python train.py --num_hidden_layers=13 --hidden_size=384 --n_experts=160 --experts_per_token=8 --d_expert=48 --d_shared_expert=0 --hidden_act="squared_relu" --moe_layers=[1, 2, 3, 4, 5, 6, 7, 8, 9, 10, 11, 12] --router_score="softmax" --normalize_top_k=false --routed_scale=8.66 --balance_loss=0.0179 --balance_bias=false --n_groups=4 --groups_per_token=1 --init_std_router=0.0343 --lr_router=0.00121 --vocab_size=8192 --norm="rmsnorm" --norm_eps=1e-06 --tie_word_embeddings=true --optimizer="adamw" --learning_rate=0.00149 --beta1=0.95 --beta2=0.95 --batch_tokens=[32768, 65536] --max_seq_len=1024 --train_tokens=363600000 --max_steps=7752 --dataset="wikipedia_en"
Below are experts of layer 9 (counted from 0) of a mixture-of-experts language model. Rows are named router (the router's row for the expert), up (a neuron's input weights, with its number) and show model dimensions 128-255. Each number is 500 + 50 x the weight over its row's rms, rounded and kept within 0 to 999. Numbers have three digits each.
Before each expert's rows: a language model's description of what the expert responds to; "gets" lists some tokens that make up at least twice as much of what it gets as of all text. This comes from a sample of Wikipedia text that the model never trained on. Tokens count by the router's weight.

# expert 37
Description: Word-initial fragments
gets: " F", " b", " L", "0", " B", " W"
router:553512429477493465475389473512535508530384527429499512544458557529524548415549519538524394512548449482593490507488462472397514639531462450494459506466440589551520492532553531460633487430476495543454463577482509443473577491572561558517564493600454541588502549506461527481565500480448521490466570551569511458523463533592535488537503508525487533454489465545557579481534505471500428479509
up2:529587557484485625540541557493538637448511539488549515458479469470430478589437441485501459396508596527532417517528500550585476499493506531503393564561460534499469495519596498527505530471522570454536524520545489586498478497496458521552471566555554540533534520410504466454478460598499483535504492501485501562467518534477417444518488452509486431515501450538458516507494447490461599467481
up3:535546402506454441461472503469513532476485523561467583476567497574534534431543559373415450488450522471501514472446453401495447589596409435478475503545443539403555456481399545510522554513521485532524515497493512459483546485442542492470431534448498431519508553507493570445529484440460418467456423520486483419437544554539458468492462483531587500587615626427530540508425510520496465513465
up4:526426482474523562514515508462443530532543617475547555548514514578507545509492485537506466580486463516502515480521547488542529507530598502357522430521574539548535538450449486565489537600457529452490506536517466474508515528411535516466492419541548543486435527409469521555400564537478539469551570459562518499457509547489572569538547371516552497509479485551498420500539419541494495509443
up5:489546512421492402509460422581470568466487560520487450506478567649495454516509489395487463389411478544490599451446493508496526451593444552452594443525449505429506525512452523467566558591496543444514510564538505425433575438493546483567501516506440518586443442525467518573542486422571517590424415540467472465501526597462511456543421532540511472438624610526572442477447512444503507575502
up6:505455454467466576660500504438511466474476456460513535514494547499437572411501519499578503499492527575568374521448575520441557544448490425629502553483441433570502522501463463444562508461515451591428456448495553565559508496517486529544406498458516505531507528565464532491466544602568479558553537540554557486481478516563574510448509374485470508513485471538492517564491475445488487528490
up7:479558467549460567491425508432527565410498618538481632415546543493366536508541489462500487520497542492489510573389554608503431394514486444503463541576514550528494487480516466441538474522543632504540523475531550541512574511528436490552472510533571404479519432492465473365563620473506497524475493530487551523578474475417529608484499492439486448485548429510458455566414484480554436555437
up8:557433570458455406517420456552421559468542478535517547583436482533530578562510356553481448526404470440522568472404496526620430451576505527459532499556637589460455536449468499492452456414433525450447563454613464448605462458479490548542540596573490516424501396452499555552572531561541584559530501535498481500479500567619595602550420520441561541526474446461513487472537491504423478490497
up9:518552458468484514570468505486501546409509587471489564470485466511494493428527492516453547510510488489506528488507390407494597571550473508553540564523420485532549430618495480375464468509521522503563403483500527494517398501547528454464552507422563503501507499494431455456444544543457524502494588432488522459442465519418457494473550500517522480439520458459470528481502476430542568556528
up10:499537509506508509456593403516415511496508563518601486595521435440554554454492501491613525527520476476442499587534451449493513475510534485483429477441471366568502496565530411538508490570486524431541478572584560484540395496475505517581468504473512495445493503505490450496471486562522515608586448491548485506513402447506527448483486529482368406503507455472539537470513465471555451536443
up11:435597493552500422661495551422486533520457496628566465484448555524499598505486512513481563558484508442463535511456449416513533455454546513565569512501640385499456503514547511416610524435590457500487450527510499452467475509607511568509469484472460451521528509493496585542472555474575424489503521463519535518534472587531432582336466525516537426511446572503529456510512527369463481506520
up12:564552467451467486479492440440435579470537487513464459567470449492489528483593495565498438518432536444503539510479499530436517592484543559389408540539459448548449510510443474387410539578499533476561537600457498437520441455595445501423541507381540580577477515534451514494517495434580521484498492487482464483457465539379590583499476508478553491509432580373446456546485458578472522506507
up13:522528560512559506523467598409520542525415435490450495509524456602505477488444502440499487447488404567463473497559524557466513440600416486510524494526506383476413402503474443490572534544520537557494522435470453473462499505498532519493465531481475529513455457483474559444552476457489505449468418463531576464564398521424457474540542469511527478508527544524545547505563498615493468565520
up14:557470551484494597573513465453525514525490510555557492546517512472539568463502441540539534490491488501519575462436452517534513501483438574487492552423465492431523506551396441535552460527460510439479568518523569517484453450565508563553546436528536552546584607369407527548621410473508580466501510469468522459437459519494445470396510616481470492522561584580439505504466513454452527491515
up15:477525521518459436489491594468520435537414501521424570495506436486409485542466517549400517368539516514484553454543525551454442548523395434483454519623434510436583544500443562464412657448497451533456482467443481460453528522524438380517523522561581538490508597482496480430525520467553615561466491478580509503518559536512501544575514483479487409571559461487525479507508566508445567452443
up16:536526405506426471444452465425472541408565491474540530519386555505466517625583506504524474474441550457420458411509507598416444512420614543462525500501516586482515591489566530543427492493474418490501482494453598477569452417535498465488530554470459525393355472583504519584507464474510488632528413543446500508525527478519569537535540497459470471489429535549562436479412402495500496538479
up17:474457473537542475514502554485463536483572484524465487568457544511471545525526423538499424554530427474442510484433519500497580496526473515361527530569507434544492482499607454410493441456421410500456462513460410538476596518500516459475540547528522508413445547376497467558512515424448596490443416498444512488511491544550643545492384543438446521466527547546481480458445467395434424449439
up18:574548528524451471486447563553480428534549532512411513535599536559557513600510511476595535511458445511507482511483493388527499508482523555566568559605460513496505461458519422412515552459530537536565505520492475469503461511527466487476522461561472521504468474547458505525528432505480504548605463398571486584460438481526586629601618511530492472451515564445436569448574545450642468505576
up19:403592422606509503414526496486525506400632445568468557586517519502597458469566610556513484498422413448479507506500467456514532486492509584518461458482511535508531595575567495514449474512493471538607441530531500406517530511566504471514458608479467555416514480535556471502523492459470472424430559486592496502468431543521574484427472507438488496499519485482503499566370504503594528566529
up20:486545415533459528424535476565592543577492433484476516561517497484484500523556543525516445582582465430550533518470422440476487543372473566444390555581525496452433449510479506528541392536422543511483541483426541466584501511537556532555522436469567502507527475544526570472600597503483481625456575524504504487491496528482539490474435509429441407510562493579476539389455488427528453533443
up21:419457497516464549500446544568374477559543526483473599539487440506522530514592500459460564502458515453479491444556453453458465557517535474633560488519550433451561492606402479525502540517512401471510470550425493459404515428406561477421505591507496497577445531523458444426572406496529569527543542539541603518541491493394569560424568522464391496517495582461462512526501540539404433473534
up22:484468483544572432582471518515471431515514532477441467408438500391425531507593493509457438483592553498493548501561368483450472522536413428528518499553477543509560539541535514470421504497524396516451498548467457553457512531551508538539507499503617521441501532485513412542454464461503578447519534508559500492515510449506467467392556545442547580594515433470469539595487554444496538533586
up23:495474347445444525557489479479551441506515558488480437423526543487457491511437567507512503511479485500524459445535466500525533502541541508507484409472504497535523512480494483593544585504505440459531537502448448512594485572425543512443429422537512442543360427495441504564486462522521461393545491522513501631558543472442508452530592507446461539503510459596523507575400467443426536452489
up24:579506454504638479524546512491559455540462439526454433545380484381470474502422545513527473442474461445537492513601557473425477495533535480482524566508544440560490582528415492516483506453537419565390446565543497566494585517470465477460508434533461471524522486510584563430533425442461587424422448486453528406498439480510534407536482514493443452570525560454394505499518468564534528569486
up25:515542465478502436556514452539493548571473438465481472538402486468470516462482555440412557541527528533506552464402620474493401379501467459456501546487489509439401462525531416571489591489425534526546538513586490550551491497551616523510520470545488509543487433593434543496584488455496529457472477450495485509472439515472476540546460492489470438540530349569523624515544554508454501488439
up26:362481479411560481505510551438494583502487508516453445479455466427632468482472571488485444479558476451469491458483428427528525574486512496464557538507426506422494597590535613440382572455476585523539505479504556478589444449582511396566538461458622520493576466480521380435531565509510525521533595462544455553531448555511474491510599517509472420483636512503510540485441497496532535496612
up27:490587468426516501543564470536555488485470559443536457515433564386547451516470515498431462477529478499536510434657451437494471479510547556579561508558445509475430456451510552508484505466556500536466416567440594430576492422514442538417613448554417576574513510441486469421398413523481529604436523509469521525451606439532550503462520581477513517457335511500531499430494506515498486534526
up28:494530484496441509523486576505515502448531509479461483570523423575476530492517430471431447581526500484566571438435421416500489522515489504469453490544499492478473574572568446356420594547542462532602498499482508480489535615557489430438540445458459542472502557459504422381609540447510458519592486522439486479530518525495510509557518543560524533458466462486454471501432470530582482551525
up29:521580451484500450450496521500408495537586416493458526510488487490520504509464348507403565556435462545532467588466470584584508510432597529466518519503484580434438518496477523508535464567495505408499459525525517428543509446403530484443500443555473455472408464466501530515455544512477546436448447542462583571601504535576617540544453490501519515556493550447531523491548473510452515398499
up30:551548481588608462464464610516467471495554444490462469485501421452437435494535603523508461506610547431487452461427483431442550489532468562564490435543548534498508520384513478575492536482518590407539464562473447570480521523441564382477501565519498528505504431539525558524464542451549508531467548461539468514493565463519522509511495552430444449477506581535450445525492631482549552565400
up31:510555429417442456536487460509401574481484519491523501478486480473545569561545443588502498488486449526548545477442476472475566535496502469588484502535479476537538542492419422566433581538491458439550417556468486455535566492573534459477563476469435430509499346538449525507435595521444533457569565435463536550488506453521524621563371565577538522519449432474452527513572596550496499464421
up32:406552528544456478528464500536463611589509596503459512522480542466487472481501569504433539512468519479494455474521554438531524538487479474619486509571520463494557448490416489513490456469505502478572547570473472508446553473474589542450486480653539461463514513493505459489557504590540545478530497530518574498498552593556554455411483398507539523429524497488438446501474520386516562505544
up33:553524484510562452526467527473467491479464484526473581562473505572478609505515463548418498573542467507526537646491426495431410472464553434462559480501481493496492543445493490547484380519379433445443542462546485468503530448534617454532521482549454573473347493509426542466430580491432644513497502507447641503538458473547493532582428524505543527475562506391495561496559483512432492406509
up34:533409523562514470516533494476551513481504389476598427559555530505536567423480459533479546442486546513466513547528486441637577531619541529575496552461416502515517461557512503529550619478558566354538378540555565421487439518539540517495586541561488482494573585444569569474472507494517526556544445322553570486474464512460506632378574595521448438421473464489509397435462593442458511502543
up35:537461448462554489486481635522515522546501577420508496435433475507505551476470528551421487495535479471435485506586441457463483488519547438597537501524483463539442517505532553591521500502504439435519475541413489537452499618519527516487511485522551518482499481358579567458498450536590552481646581418493530504428479525547548469487534460520458545468542445613411518500480458432534520531424

# expert 4
Description: Infobox field-name starts
gets: " L", " P", " R", "L", "-", " ("
router:588567510518419448475579487502579526474436453511467484485486472571504435566562481552417419535425498499501434391393427475401456516523465488476427519610542475509436564541526525494509553436560425545545560496429571547477565493565542552521539509465447573483527498439485503525479565432451428560423554453486475499558548560460519455540473474584478486492511535565542488513482505545465412530623
up2:474474454495481577595561533527510528484523468622520413557416450495486531604468420535500518424394497528472571521521508431448399512505494553533526472516512624452470530499479418499567374511521439491449568622512594525454590431436544507453482491556527413488402500487479411452404419496526489477519532456541483442493524523432497464520500513529521491558486565525546456515490494555415525382460
up3:407520393595545534498477478583488503488461519543468576406576510563456534546497546531499459481567499554461504498489473477500543494558543505533528503468550470525494450491575557448587451528562558449558490542490485385462543536427738479521505414519504506479538413565525554494524527471525432545512528516549501542529550522544504549478537466441464388482415471479440457505363489464498509512458
up4:418509437425454451480428538544522402468567511500468550462497532450461557526541539525518470419506505493471512604478493533475544544547547493511528568484513538492574477438531492454528553488387522457501467442457553443483450508467503402548444505472532376475466518493482470525471455583594456585576580525550540588552609443531624500476543503427474551451476483487485473619425513448481542529533
up5:532518477529547496366459440567543538510506436531512464423515485616439429497514588438417483467481458535467537548411507547371485499499502518469546517539529565533430495476377521458517644495550498513473499461520503423569502471532530553582473509596490511523596499402534490473463525481540556542512494528529463471550456452491553434580512551535465427422546489552478428409361580502491485496531
up6:555502441536508506490437460521489517510536506583415523533538415480418518477506514475500483516511411491484453545489512446450556510570438434491471525569489414476425523425462504517611415494499564572501523501513481500503546402523510513580489555469460463477514521459481592525409501462473419485552454473518542479408557456437432532406532548499517579512460546487512588562531521520474440500519
up7:511568536518433566487409520475528464529536521504516515540423615567479548470455486543513541402459507503501463511456552562473579571394491490439506554504408416510476443522598442548627528487406509506478449456571516465558569514436476486535452561518522429401470480466485547554533446433521486485476478546533367548471399416431532508525535492497458500605542506437500434561510458471478499526512
up8:474462466528463405491397574497516488490487490441535543506465542458408484548562491391480574505480509460505463574499546434581601520541497518481512533526496390513484507506427531523467477516491476582543478486539473459466550555384561504398413555493506419553427525435412511520537548405482631448433478504510480502496419458514459574564563538544463502543536606530512555524566550546487496555583
up9:429519491471574531508507445509501567523566476475550573566503491395467480398494453493478457476557531564581462521491554467469470528419523410454482506458471573469561638557539493495452488477535580503529472587545511483545487554564550481554519581572468518464485434587569488429475518549506482446543598541572590525509485527480399480516495520468562473442602461563527534491508455528549439567536
up10:466502575486457565392411510612512484492560558486477541532483439521477512543507562476531526522592482410426505598542560466497438503506459520418505497477486465517435463480531522462453479504540490518442486466482492469467491521478495491434478467496489479386460538453502438476518408573511467475520465528498510529591470439475589599512537418481584505494511398501478493616432491544523521557486
up11:494451484528503480403506504462384581523477603594512535433503544477434530478527539501464572455537583510496498462493463525514461437537494574517498461573498467569499484573456491527472567441504556497554416570421530441444494544450542464444494522495470546484547472469440414502519486404467496520466530488539454482483502525463499428485503479460450470443491509549433621476500572446526457608509
up12:509474553442659549518533537465464389564502503442566525499465425491630495495476455485471614320465546569461492503448563412495468580635559549513454464567412570418513535549521534469480558585474574530504508468603507504491498474511516435438516517423493419512479445521573465470504448472568527422449485511601536568513438407514487470403529507540517481482486523410532527525467564521505505547477
up13:408526481441508446489441502463480568579637458538528497488528512515494547368549551459579444387503577476506561446467482464586483522478578441515473449534466467491464436525490509459445479504442503374492448489448483487470519441487551571506496535556438444571510542474521448508468490509503488463540506515517576471553498480529535508502473512492605484484482601449503585493385500499595546599533
up14:493532593564516348468436483475465573540492449542555494445540398456462513491542509449537523557465566489517538470599536547517495463572455468504503456532435458523535558536462563510530545531485502529477496527464443502557469442431487438556431441501571576473555565434596448603564482484549492458519585590440591528550503580471584532485516552440509434526507510538538483464469484536583586506483
up15:523575527505525566517467547493495528432551485464582600637451505514404541460516475562506433413539525376504467501559509491490525546497553536442563502549566605414494473523587470476490399487375504505574491535587514556610482486514549497556524619528515436501498485527619471473573533573531517499478444522540490535453528559577479493521478438488608515499562517530515591517388467402560491530466
up16:541428549517445512455487534458523477469459478582462583460539522540545540519504332481492526508534508509550538587427442461513498538526501469447589446523523484477482555519552534502392551574487505432420566445548516529465572506476482534458497556443507504537444426470543522461628459442521509557455495439417419460325502523491508475376495486545418480519515507412468443559503450517450482505553
up17:521555571426545593505522574456404580520598502524575503569487481527448555498498524563516436488491517566425509539522547539460538538452521519457523553482458417498518497499493476603533496450545403452507548520541572525547516479522375466536463402474451495506481457564485442535341476492493491542502464542418601581645569493517521412519512457494544452462506527506514467429462519545449615403458
up18:470471386483408486543488503559576468418500466576467518581527492495465433525484374465452494509451502514598559504558464453504564557530551509474427494517512503449520504527491491465517510556476533526486494498498564452551523500422551481568458559472550517394502522522521455429608541492447500481476555572527597557490465565530547465532437462482522513571539437576513433510529514509512511513482
up19:558610497533444468666479479535513518485555569451461698577459467438477531520492482481538529500429485512536482494472465515529482537410466538495500534530531550468473598545525448495455402489439462543503496447468470497507437487522459488510469482473487523488521439452530397445562487517445470526477541590527513533394520496537564517492490464530557483423544473471533557524545473459500513550563
up20:324474454446603549453462563510526506519435528401504590574481505482429473437463475448500505525554560497578476511563526520518444541555492479482477580474480597603555561501551520458518496479491520532457507438507446391470517549439512597486469471482560435526420487537582420514506436564462485516531530526525567434515462516549489526445509510469488590525541499470524505547488481548541503557495
up21:560538558453446498530613548568475422564534478472402466552525497502479538451558555485468502553601415464565507498507490574502436501544464619456488501495587489444551428485495518466472465455502493571511584433627508388498500520478488497422477404524566437527521415539476564471433542503550438506543462463542497593577411488594499521514516461527492479511519436521571503535514446427478503418524
up22:495477560478495468561568598545473551461507550480482511546482448404447451605554434522552475564536500471559498507572505406458543483572589580484570475494513448532484500492451504428497427515500465534544533447439475547463467527467507480366516488478447545493507517504476510537470423463474605485531474441478566532545434477479459579453435424550576527538534484430474500534483540546592487486532
up23:483427475596535480598512542441509519449469520498530475415485550528511447508411541476517544579471444524582453451515423471502450502551521463416408523442485561409483503522425465477495474506581483493475547528434515523531485593414575476528532476534517442440479509471499384556530480509486473547467510424467503498566521536503502452563495596505607497490546490444570574507503609571500536506526
up24:535424534487535402551462502406451544493560423414502566615471506528585476517420508516552537538470526535565498488492497510491538493495519601494472488468508533506470628430582389472487453422610502526552530546506487580496512517506540549464531509569516474447559458425565478493510526601519518536438418499511525514473469394503434482480586462469526466502569519522519599508497495502569507611549
up25:465549478471497564462512604497511492488517490520617418546498522576471473462520499528566433448550473494481456485531519556469522604475534404526407524559392492471521513449511469544547503450454449461423460531526510421585521460417412479637509402535452561483463525497480440579570531537474515520473513512460550505542550498533594504495537452534477390476535535448512462421524497467451564461514
up26:521591396586407541525449521547500466467506602473472505517507491623617530421479459503499450519585463436577489478559510579511484466373576403448598497492596473571503471556545450414473491522514486457485512497474560513528464449603512435481421448444456538513444566534486480380598522582520477466453552550471576528397476573565479532498475415478551445545501502417480457481426607477561532509501
up27:418522480537547489531558543539487458453448595492562506339459451450507477553489444505407490459525476445479498529446463521439502485535496444526433526553540508523517522339481453618423565466528480519533569473521504571534490466513551479477510494443411528419587533575455458557389539515446474484492492517468566521428510486482486508496468454559512454470558424487464531460510539596577469517498
up28:545360435512492465484551441473543464451560439456422476588448623597549476515472504515434546502524480521436565460527468530394488515482536527554470505428537507413447582558503456599609541513496481518512497534478515570525448513440442486498501569541519471506472502536574481444516476528479524566507447460493445479491561509551482484460455503483387540582544555574604509449437502559520470470498
up29:514517545560523483417486535464502557524385471539528515528488497611535483462459627482470425536532544436520560495477484539516460467564552453474480561481564553543567450504434405546489589497534568463504566603497434504525524474477492513504550574521564496431492537567479515483531512508505570478511478443433558494504450568434461491518575487432569520528576459485523424574444592450605482548566
up30:467493455462515530451527485514510561474581512448535418501504453498545584411496521573558373507525507577515485464528417530539455560434527477437501530575472433559585538594538469440547462517522430539537427573586515491482547596448518488516449521511515411478571537476475497635518541476466472516506479462392415598435569528523479473535511427533569483416485562520514586574537375528517473548483
up31:568370500487478540472478477456531411442488458517552537521509468551529496514467389494469526477421507392455494567648513538493403539468471488469536582566508441500502497491559371521456454413567454461517444422548513433428440464501452562544527580494499511539548442615447489545524473504485479542506508579534542559476547494523526562513539492447495507553485413457415592502515473478524525496519
up32:495528490495475475516452490599502541515521532489463543482457466537536486501503425502476495518491439539550445489498429451549423496576424536663459562501540480449510520493452409539504430493502595432451479481470527525586528513503462442537471514562530361450522531434548475506428574504505469414580455482414517497431479500508507492514508550450420569498548490536544498443490585534552469555612
up33:568509536503457448490491445435486547527522455560343442572490427520483453549538541448455499451457569502522534471449459515634469540600508555498481520422510481479484528486458548538530523442449580511448564525581479470486504573536503535447447494551488576567451517430496441384506469402510524545416490461484497443510384456624538558400508520502397481564501536552487449426510540468533479519438
up34:527562485502485542518469496550464555481507496442503500473457513517465470523502536535431538482443532439444666470468487518434537512521547554589484435564486517471464593526533608517531497480500479377476479491493608464495522530461442525493476539535494562576544478551547495565412491437417577490448555449459516605458553489371519510500502540474493601411496580493546425453535538523585433565558
up35:538466472514466576516509518509540577475512505545450573515555539580432478541547489489486406498511611466401593517477535564539561526458571471512513504489489567487459490478530538503514512525533498517475507532469449484477641504515576515448498500462462534542484390512499515558537485461566474497483467530476534602504509492455542570577541498497511494385464529493433546534457500510526494457504

# expert 28
Description: Capital letters before digits
gets: "C", " C", "D", " X", "N", " R"
router:475516440536496445395500470416590573461461459459580399483484466476572440417522627549489442528548489541513473399486437592455465456443575400535434410572522547511528552488513448409491513388488455531555504431532505542539417464559560507454579458515417506491505501541504494531537600476588447495454519488473495494551531570522517375514445473587537473456427562543601449441553553512498466477446
up2:420558488454469481455551563493488550401441477400442473506565527499519466477568503584492550473564472578595567513523547521529467496440493489453542476601545424420452507525492449516494540417441475477473445503543536472517445514527566471485465459503484442566479467534457465466484521469515514502502444518488466483517427482544537500421465481500537509553592589443467609499555448466468424494432
up3:417567543437548476518518462482544536570632531469482492442427513505527505478502419458512524490402604486475454428531493523503506526565567487565470455604548462437490405551466562498425522545474501461500459420586500515454529519496510522562501518484586489447501541472479600518480479535488467462542520399556620534533433501539465585439527437492515417396517514494495524430423526454427556563483
up4:486509554466485501523445497405417493477476552569504471434555506542453528493525523488558453517492488393440470503410492386538519581505458430561551441601453534421580536504516542463449499522550475436590537530443547527494554577524455518421582559404507499557528422529532465519492512531508455587512529514511466516407495477481496613455565560486424427548452464464508442537520520409494513521554
up5:525553497466522443500514470505465581535573476611528458420468439503462533556489437578530479433465512466459500523518480475498421537448491583448473537474487481503457495501521445515532523570425531498521486544481576522505481487559561534514475593489481522575447521498473468452605447514484476484577512502498511465374482500518552453559505588497581512560485553496571454511476462446534583563369
up6:496549523607498593549480513544566472437479512494451523491461545514481501628451475493507492557639437445490589529546522427562496560441518498608576515507454501497495566396582413510454559505420473492476472500564494565557450537455579443407463479373498407473497452524522455467418437483510495532482442419383461450460496516485459574452620397517524542529485454499555435516549417530398526465417
up7:479485410545469516559419614579508567514459545528483506397497475429434497564576562552530499575470428510530576586497483478472534500447450541470423490450514462587382482515456477527501561442515509526542512491446498566531514522476482415456566495445465525551562423484456454551533584553557521471472473551497455585479552453623523472531481534525500519505486464521541617524531609528556514478547
up8:585468518560484530476474464568552600413524492594525552473405407542481498579479464577623486486506510471499577460496493472463507561487561498467494461496503512491553522555640522521418459505473529425456498528487530518511545445491478417497570435483506491582447526520476512431545490512515521517424470560418476583558477531459527615437524506518549462529516546593599503514510470565531567572500
up9:500468526569468430495435556592547517531532472583477515521450472506468510495554486432507458395542548490488580525408562527518462522537473593471506478504430458536482539575581517506541521511472563567549411594504563501517530546474504492518502586542558425496509541536463547438476424478414526559525490510555461475581383451502515565503490557422500483446436502517501535513455488465514580523389
up10:427571532466451485466513471472533530525597573493580504394444460477507590457526539494487465447546483582583486458473430519508482511490610432558435532484498485548465474514520423543426483384504459566520506488440463575477503462534479512514490418464465463528471478463404532494563499547518479491477600524528475482534514516529550504462460408482472463445433533447507482504444563530541506557514
up11:532562415520541458472499411533485562456488490439439532513447565517546476544495572419488456528552489560499480453535502513576435442488547539534497524481552590507468543577562463430476511551554503459518527461542441531577541509487469519423445440512512410477563463462451556500587465587463573476526508423494495529474534468481471472571506609403382586506496430498425418480457553423513489575513
up12:578497478590516458535545452478430475468456601519471643434458536455400484492513496434457504464468537447490499454441497536503533496519537428432522554471545422518425519447523410540466535481510513427485446576424476538443515522513551440512470552506469558518537499481508498467514462484619420546455508506457405434469496463511554445522506508549462490487468512520473506468408525471631520610483
up13:497554520452527512540563440371452566461485442505472591522527480441362436454502498434426521462600500497494457473439554497612455496453471543458574455502518495427507480428455503431614541485467462484552423582579434440502561489544534467465394528527518562592376474592487415583581454472477538554593490465491498552394394484451625490560447453483509464499429566453517565521443472526648567540421
up14:500456517480551499453444466461509529485431567531589441465598518515432477464532519492484453481554471429534537513519418520536519569516459421547560466560480455499460473522424561430468471504559497553578464506494580485529513403513484408459558543539556479528460491556439367588603469538494474473440511500552618537401516520544559528642502365482572565487513491444494521528540562460518494467581
up15:485496545551467480513564454439520584441515611482466521562447584506502522503425481450590554527465513439542505503546546497555585476458541483562567534557463520521494607500577460513460469530403495437524584491589434553490510507407466432474457491579538511538448427452540533593483470484476512563560518351489484482542555520465508540440541486531616472604483555545477450592500496429525547472535
up16:496512481523499502464592472376438536468483557478506557529451495463532447485485484519466491490497503535495553565467488448570467596544448446494453508500483514563456486472430533485519540434446564574636406476539466465478520517525497454432552517497502566624506439528484408450571545385411517558446411431458485459388416486524456527470448498545499551492582523509506591520493509476658522514536
up17:482499458425543493521387519559464493484616503486558544503458488482500500491516500526535480525448420448498455472563505524506589508541578494532449494523475438448516459489528455465459367547506504385477526500555520473503542468357427500496475526509449459498511493541510483521422505527524462530516523401462573504575545494499491587505540497441586493434498579401496461542444499508506545476583
up18:492521478503430528596488510557481496492489503421384451512433448538575487504523500483589512533490508367498581485474523551487602482482507472443469482510490499469450443363444537518540491400537436525471456515487458454494478521365531470571524441550463482524387379421554544462503481602532447550564493533511467452462590500574622575487544597559508499546551485416514539560591449548425454595543
up19:540581491540510532532550451617588494630537445571459578453407516583414463526395510514478517494543528517451542500547529556457474445468488403513501473452459416487478488460514490492492526413464517527381446536506503543522492564437506524483479524512507446458578575505485444468482489543489571511400529558515523471399571554505621462467485527498490446530599433484626463521551498526481418519491
up20:563515497524453552471522388481510631477533551543527490605469466539486516484493408438443410514468587491405559458541548447517471521508453474510542512526498553558496626446511475417505443554522500503595567555561505465511435468560443531515481471528446486556453504491446475481555446488527569547482407491488442561470428564526522539564453505547592458468450497408488474499483394544576525480432
up21:558576497514530469477544563478546444464520506652477496473520527509464477553392602463479511449505588440558534531380526509613507495465576577479475480492492519519421503456446446495573573531561552458536432530423546474551468553509531488496487497503513470593469469427521518432581542474591517445605519555568451523383554566519520451576488533479428546539556512557432474467470574417428535465488
up22:534430459481468500504519457483462478502523506505470596474453493511565518454529482479492510446466521479450500511526554521440482420595490520496517454641529341554514572414360448465583499554578379518519521514536497518567376455582458458509482534427502472462474413469509559409484558534521551460453488487482485483520461514444431497559506511533496382468470416494459480527485398472519523491506
up23:408523443548469481617510477506576506492512490414454630498456532517475440506417538546514478506488509447534450545510509473487478552458515603503542453537559606477536586520469458459456583475565580436505450462644514503419580470478450468518479518401451583457544521546530441523587473518496548415565610545430522458446482513515465510509487489465561557533533519549472471570474471468528550585560
up24:525384528562498532480416406534482520480567535447481529598445493458552528580470503383524495540625527461477473562492510475517481471494500500550497467486604482451566499402488587437462559502491465577485436429591424489456482515471533534436443457424600590457516550441491435580508442547566465504473425422455522386447488509469489522460534437429488495551490482459489522397532511519447479496513
up25:566487485450494490510529473397527588462616451527536542421525448400492433494465521519467537480502507480467480522450430546500524558505515486523617591470561443560583489487581459409579495461574434524551483548469486508480521497512475529443525568588524523507559476509402443497560425579477425506514575538438614489451427485613431470470443503429589507499470480480464441487415501561531497587510
up26:515468497564516482528552499524437549501469485409544604560523466394478543501546479443484428565495471382519516476487502478511547447538483547460439588510553430541504485446539402538573461474522562470490438520478606582486525516555531438559452579560518493513590495473509507487407418504565560508514515455543467498539443510492531454462504440460475503477510460462511505465558533427526485550561
up27:467564453480512495491587541408613532523579529512552578437497554369431546459540425538454523427449551548463553498359421568464443469525513475447443535513566424425540469485524487511562432453556499404599542459470463517533527438584529379509477534513485480462476521518490543506470525473535575526517514488484492476560461510610482481494493344475552433469487562460460515484438408545539488553586
up28:501473523527524487468534526468533513459491493472477512564568459509401564484416540469489474593571508466530446574504536549466538476477481511501542456495554360484584545506563521498548476489585531528544494483515495501480541494565432484476416576421443541620495479461493532481413511544447584550495466455438455510504411513472408508422547418465461458520581500540457553425503548479448476402478
up29:399558488519465415508478454536460531456480588444592586457498427407533476473497483531557555558497475510536462598598529523384503484415467452447466492557521415551563486465535478483436599573562510510555527502498503467560548506387450532594399527525485361430494527564445421475466439437587505553439453607459533457553505541469532456538452423550530434430545506494506476547484411496457562461469
up30:479546518607505594524498534574554460495569530481568505469448435486456463478425459528450503526589563425442554465552486485482488475587473452522445510449398503515585544560552457529531449481393512502490513525588415606530493511578539516491520494519476439528419624490429553421541451522377481555438576573436477400544488535505483513425555420590564505480473513455539417511491570419449539541407
up31:479545468529543527458525474480419612456509474486430527430485479441435478503514492472485485469511583555494555489499616482455468550545453580568518466457481526551513665522490462485486524498472535486534570504524510513545461499507514527432566566585444522476471500538434501531509512396422507418412594546461540544562446507444510452459457555479593487464421525551436444458571487509642640593412
up32:446526528485534533474522497497537514499502534547469505622514439579393458495427526538379449498467423394569546472495496404501472477559533495466464465503544493524563501486454499523484543432526473471477490485455504461565589479511499521382481432483534556535526560519467450580468532539483450480489487515475495514488490514542536439497477412425460517502528539469552516412501389575543462473492
up33:531529502570452504535450547406530542464520582447534499489508510463428443487459523557540491404593547527442405462488515539423502496441445506499541538415502435469605507516511483513455496489506533537546473438577422516582542498470521532502448543527565476553597498495496561534388424567483487521529458524514564562473547475569448522483508563525536481532556517522549515566480511405531517480465
up34:520555552571489458492451476429505557505521452408480489511488434487545537467448496483552487565587573556559505621545396514462600516554458492431549569516479566485436472439502474509494566501476506569509523401514507562544549498400455516552522411464477499533478509531432508552528516598520567479430478541460475437444456518491474513508563555449519494496499394474553501524532541410454387564431
up35:473457556477540535476504574488537421448527467584506547474511490497508495518484594524461491559574465508527450527451501579564411434597556604547540463420580575550526519477490532508523491454560597528523496491418483447501476512502448553474551403570529572546426459465481541547541541483465492398533462497592430487546439476589521535519428482386495551574528552536447486477457491540522523462520